Weights of a small mixture-of-experts language model, trained from scratch on English Wikipedia: 6.86M parameters.
Below are experts of layer 13 (counted from 0) of a mixture-of-experts language model. Rows are named router (the router's row for the expert), up (a neuron's input weights, with its number) and show model dimensions 0-63. Each number is 500 + 25 x the weight over its row's rms, rounded and kept within 0 to 999. Numbers have three digits each.
Before each expert's rows: "comes after" lists some tokens at least twice as common just before its tokens as in all text. This comes from a sample of Wikipedia text that the model never trained on. Tokens count by the router's weight.

# expert 6
comes after: "\n\n", "\n", " | \"", " \"", "===", " of the"
router:488490534509448542512519495537473491542562479517511491492474512498499526468490492506484528477485534506469514537471517485512494476510519477505550490496491515507556501541474458520466471515497486
up22:476491554496465475504532507452445500530510528544455459480499527524526500483523479534534530492523493480470466515535483462525469434509479474519506489537509483493526517508468495501522479466488504
up23:476525521521493507472542513486543490494504528523490505474513492555521449482500507501443535499549480547502461495505517517433508529519496490494528435541453497501482496468494490467518500479508457
up24:522510515438507523501530486493550515501493500498496462498539522528516479479488510523480497488510531470513514540491523527505486488487492479504484446538492523501513490491482498518543507501531485
up25:538511516484510541505542513476479566484533460500491528491490481522501499492510466467494507536512474503511527499496542503470485523491514464464496506518456527479512500512502463451468475501498525
up26:540490509498499542436517487511511477494528499502457526480504516535478497512486502487517486503487522469484478539484516476523474479539509480488481487516481549493524499521485450497465497533458522
up27:497475524502493503505486519495471534460517491464515551563498474506488508490485511508480559476516511487506513544477488494460479483529523531488502478539494524499482473470511510518470465502448507
up28:533495475495496482491530455529492516507539490525494467486508474478523505519528475514551536468493516520480506537469480469495472482489424498498493521481496518506548498476553451458515498473472549
up29:525516513470512528500541481508523507505490451483476518481519506503490512526491492503448503483532443515467473496481498507479525532496491492488524513537464575484489549536490505554495472488515483
up30:531475464484458500492498521495499482483482479460495526449542546526496536464545532515488496463546514527479512504479458496506532497526553486459515502491500470475512487509474475512523505532454479
up31:492496473487519521547500504482512447516524473515472491521526501523466522505507493563484515515494510490492521484478493471494504495511477501511476507468530496470506518549490492497469502459487467
up32:502486535450499494515517471473466499470541503500535483549463493505486470510512507518499484493504502505468533491488486505491528442536517509546432494532475477478513504507482519513503502507477487
up33:467498494478499491509516493500475534500576547502507476473516489526458457492479513515517481507477507483546468514471481471484488487538500517537492495427525518501502543490494478517494503521482460
up34:533455514480539471471548512548512456538472495467502517478504526483484493495503464504472512520507522533463465541478511547479522501482481531496503526540456523470497489473482513490491513463491487
up35:490554452522488530527510505512540506526507487494498478506494472479538520527507463527446518502528522496521493502528500494492556533517493507509485461460474519519495525508485478503527457480467546
up36:480518456549491533536507497448515513446488501478526456520475500539534530461508511500486510475486490521497524555517543534491511500518537502512474523525480469469514528504474506472464475497486520
up37:498489509519486508469505531542504491496475499463475494517519482497495472498499482542467501480489523535498504512480517495442499495495541476519516545490515508492505519479477424485496526508481547
up38:535526498536478500518487480494450485500498468491509459531475506504518549492486493499507498503466509533552516477483497544491507473549505489484416544525506505481497510513516495493492495481494538
up39:530486547521493451471525452543526524517515525528495474488461500527457481509536547499467484517529499524523429546465503520499487537482520454506471504526507478513494486491482468496464515436502491

# expert 11
comes after: " | ", " ", ".", ", ", " (", "1"
router:495477521451503503534545492458463481492544560550448508484503508482513472438539498487497521483486481486503499487494486503481497468469522471499538465542541510544477511519493530529525486479501478
up43:482475496488487453520515517531523524480506520529510453499472532503539516514526509531525521489522486505474475503508490436498511501515501462525506507527501476522451517475446485471511486479519485
up44:528506487525510551458486559480523497451491504461501542527513533489479483456509520507523511451517498525495505521517452470502527456529502530525489471493497514527519523500502500516532527496512524
up45:499466445505469490518499513464467526477564544487448509473508539506519469460531522480556533495544507501520490506495512475483502470531477522506503555501493480515481490493468509500478506520492528
up46:518470529500519526526510545474510466459505471500493567536494498485535535488517500493480487535482481492492460547494496528487481491495522567476480494510530521474481524516493526426504499459529481
up47:492514527505463472526513517460475512500492516501478498441493516513489495468479517499526489518583452506506545476494511511500491469484504549504531476521523502527465506494504516521498484534484515
up48:490527524459487496508489490506441502465524503484519502547508526496492527490499536505515533505543525517465478551471466517489543470520439538483469475521502529444507496501485501522525536511493523
up49:535473459455541493448522470495447500493506498487506523477493525544498516491489486500499492517534478499517534511558524510495512475512472504510532505489459536483473469534532532470492487521493531
up50:504493519481527479515500491509518451478520467509497513503482528471479503478527534528452548459520517503497480471486510543524493509513512511522471473524518550499548468535516488465530533531497524
up51:519483504484451510504539460527520497508482506504493518528526531475530495496496491465503490524503502508545484514526534493487546486522488485515515489534532444488563504466528515485464510529527499
up52:526520514454520517508474455522479533508519536540491493494488462473515509492509492500513535475446464530516500510490441500523528507503453522505464496529448476495488531517497473519527522562504537
up53:472525492494492565514510488475532508488508501511484481548479485505528463472486518539510516488465474489483551486468541496537547458548509464482547490533488538483510478492497489486465443507476480
up54:548495531484510501477496522547503521507562518493472525540524519516483478473500492516488533496481461490463485528472487487512499519481469525536512496521530494520552509450554517506534498534497496
up55:469551440520496556515477460493480500481490454510490512523503587531505482506510518489529506475519507503530484475484542532491486486524522497482548526495480501496485487520526471478534475518439519
up56:504507470515462434509509469522512506553501539475480510539527506497477532501461482523537531491428487487514504529492473531519517526542469494483474468572491499528508488528524477501498477492490457
up57:528467488486476488492502432495506475510493480519487464506502498545500467509554495501495497511480487529490478519491494528511506471486512534484510485497539518458507494529498481521467507493506506
up58:522477494462538522488476499471525540484472507488490500558464483518481512484535526497521455479521512530512528513490477491510492486524512510484502484535534459474508507521518519483507490522463492
up59:507517505510501485496467505519503484555543494468531478459515554549512516507497531481487528493516521530468514482471503489520499499502464522516509501543484527506484467477505544490430485478514499
up60:492501500491467500512510524510475510516516467521522487486442538533486450520505514489523481483523451523513484513524484538508472466477503502481506466496532458516495496489500533536515463487518521

# expert 12
comes after: " | ", "2", "–", "1", " ", "| "
router:492500503496541490497454458469480494486474484518492491507523517505484514428469488503505472466489484509502520490521541527514473507537513507502472456513482468476470527555521539506521497468513506
up7:515494525514427518467491484461484491536487511521481492499486558528502510486524474470487520496503511491533453492542484497495518498498512490486472480486515502466458490518482505498538470512495508
up8:494550487463499484516490492485514494496496517471457489511530501492529494448476460540448493516533503480500417469482476524538480516495524497496486550562481530475484504474511502488474525529503513
up9:500501524492476539513454467487506476464502526497464472525507498508477508498506520497495528508470487502512506524473479489556494556519496501501453528487507539522474473470519497440478437481494510
up10:504497513426523476462511504524529509560469538504481491455487538475485482467480514519505469518495515522558473510551468500486519489519493481493500516505495505480478486519499526524499464562523537
up11:531503479482482489490490475518494483489524494511477494486478470501480541463540518541511534473538490493519531472492487550486466491441507491508457497539530508474420532497529488512494511466490490
up12:513525477485498488476503493463524489516477465512471515528520511506528518505502525519541463490531480510498502488496482512501479441462507484507485512474478445479454544503518503487490515493464539
up13:507507539501499457442474518525508478520510509535510511487526493519532473540491489492520480491527498494454474511510537542496523520459532494483524475537476438532551532507510490475531448498501460
up14:521512515486544473489463557490534502515462511533506444495476459498474507482482549472514519486534449476495532531460494534522467550514483497519472503514488497483491509498489478560502515552507489
up15:481496511513531502512500532499495518513542500469421453500515449497512528466550509500535531498501507489552452479493491485531488475510541470508505480523497521522458526515500491520460464488464545
up16:496483497450504524445476521512526500542506515500499494471537494465533538514481504528523489538486498494506499472512491493555525474482469476480465500492493468496489528529475490490494476482543507
up17:483449543506506464516500438450493526551468526492482478503485530536474511454518550476459478497509483485513498473501476477518477528495487468482459526522550444495515470509502539529512505504522528
up18:501464504506514503501473520482476490495446530492487498500505496517465516467522525481445505478502528539541448484503462520468508534491483460482480537499523512508499543548512492490504547486566534
up19:513482473491543528455460495516505480528517487486474534525480436480504486494498502504503496491497506530459515523502477527518477524487492540474447484503510489475445481483506496475500495532500523
up20:502495525491519500534482510462483476534465472483502487492502529504486489480497501533486486517544563536548460520522479462464468493484493529514499476502485501516478489556502511462488503527457485
up21:540491492506495512463484487501489469466514484473494491526513541492468499501485522494511459500555506534477476513510506495567514551500522483456447510496524538490476471517487522517541469493530502
up22:497494534511513490505493517545534522505473531482481521489474510486454531480417478503482554491521472488534449491504467485514498507486515482515463486506499527513462511519543512490477467468497528
up23:490488524482550475539473538525519484524511510533521503499494507576513503516471526520482505494502503497457497511559495463516493455512528442472431481496538472454469514492496483501536514481523512
up24:497478514479507511501476508488494495488509460470509449498465520509514492487516501483490524465497495517567527492546469491533533505530479559503412460475473502504484512514497482540517492514491537

# expert 9
comes after: " |", ".", ")", "\n", "\n\n", " |  |"
router:488518454476478534478496483478464555552509553494534493461504515478472501472482489487523517498503445513498465514479539483493536467506505485496462520462498505515474510504507482512536505494525483
up0:536474494466471535490565474514484489474470487496492478488471528532489483488527506528486490485531476502500503476475485479459539512486550571511480534491537484459496514482499503517499510526501495
up1:458475476526516535501503486509506493506503536500500494486493468504465484494506524486516492516556505510494475549527502455524536468537470527494507516498496482503512476498547538515520473490483469
up2:522470472517494490500477506496471510531510533478471517513537516511497509485485519473499502493521529476476510488523533489514439560476511491509491501488505502498511508547478529473526514537488522
up3:493476494482455533508508547449490528552529477552481482492537523491486469522489498488510524485504490478500531494454501517524546513500514526519458474581470490509489492499514487491504494507515511
up4:527499471505542510509529480515467512505488509475495496541486490499477509457470542486510515473542491464519546525507501479504516505549497490525480492508521486503454514470506443486482525535500456
up5:473479502494505487524496462505497513490504465513500495503520496517467495514490534510481516539551467541513528528514529504471500517504509533487503531461482492487484535520503518459492485559547519
up6:501554464498507473491508509492478467555489507525483475508521471521441462513516537543506473503541469480488531501492485503451532497457528495497491470521529511491516508458523513527504508497478505
up7:553482470465523497471507571502428533485533473534507475463483504496499497505522511517500507568521490479456498488483495482465485462510503505482500521514515516551494482481539500481488489496526516
up8:475472500508439478504503496472535534516517497514529527492528528495469514482510553531504497486535503495526507480490490532503502551504459507500470511489483493475498467484465529503520498469492477
up9:496479519498510490502477489469507533483525508456501494534509505546485523451520491462458522456482495487465564535464510449543541501544555487504511518534529514446512494514516516492534527532534521
up10:488458470476505496482497503483494529524531493495504527515507514486478470506464534526517509517487502469487514524486515516511514499497517465495513506529489509489547560507505517476499506516502452
up11:489562477489500495483478493453424501539509471464485481512526522460520509514496535485532498517512530500517523483518509489507470495493517515478496507494521512487466504537487527486512513535508503
up12:490497492444517493494529523483523503492500494506523470472489502538520490473509491512474511474543481479516482499505519507499586465520505519478450502454470511548478522473539465507483503534450498
up13:526476496498479501461510477509513495521475484501487458497507514486474467503529503519533540576519491491493521514513465474497504509500510531531462483493513492520528441488534498459522518571459497
up14:514487463524481515481453515514528523493503474526487491489494488441467489527474515486494489494489471503535494553528486517492512521497505501518454496505494538543487488488506521494479473562543493
up15:505518484503490468481537474524494474521506567520480525503460484477483439535473506477517530491526502489496509537527513496523486471471486493479492506499496498530479473506464459464466503524489519
up16:523479455480514553485494502469445461502549500474479482513515482488497529474476521477475486538467502457512498543525438500517533485536534503518500492488474497491514490498465500492481492503522493
up17:526468471501469472468512518519492526518542488482469472492508508492503450514525539533473520550494472477485530527483480520495516477519499507498515553521503518504499501513472478465548494493522539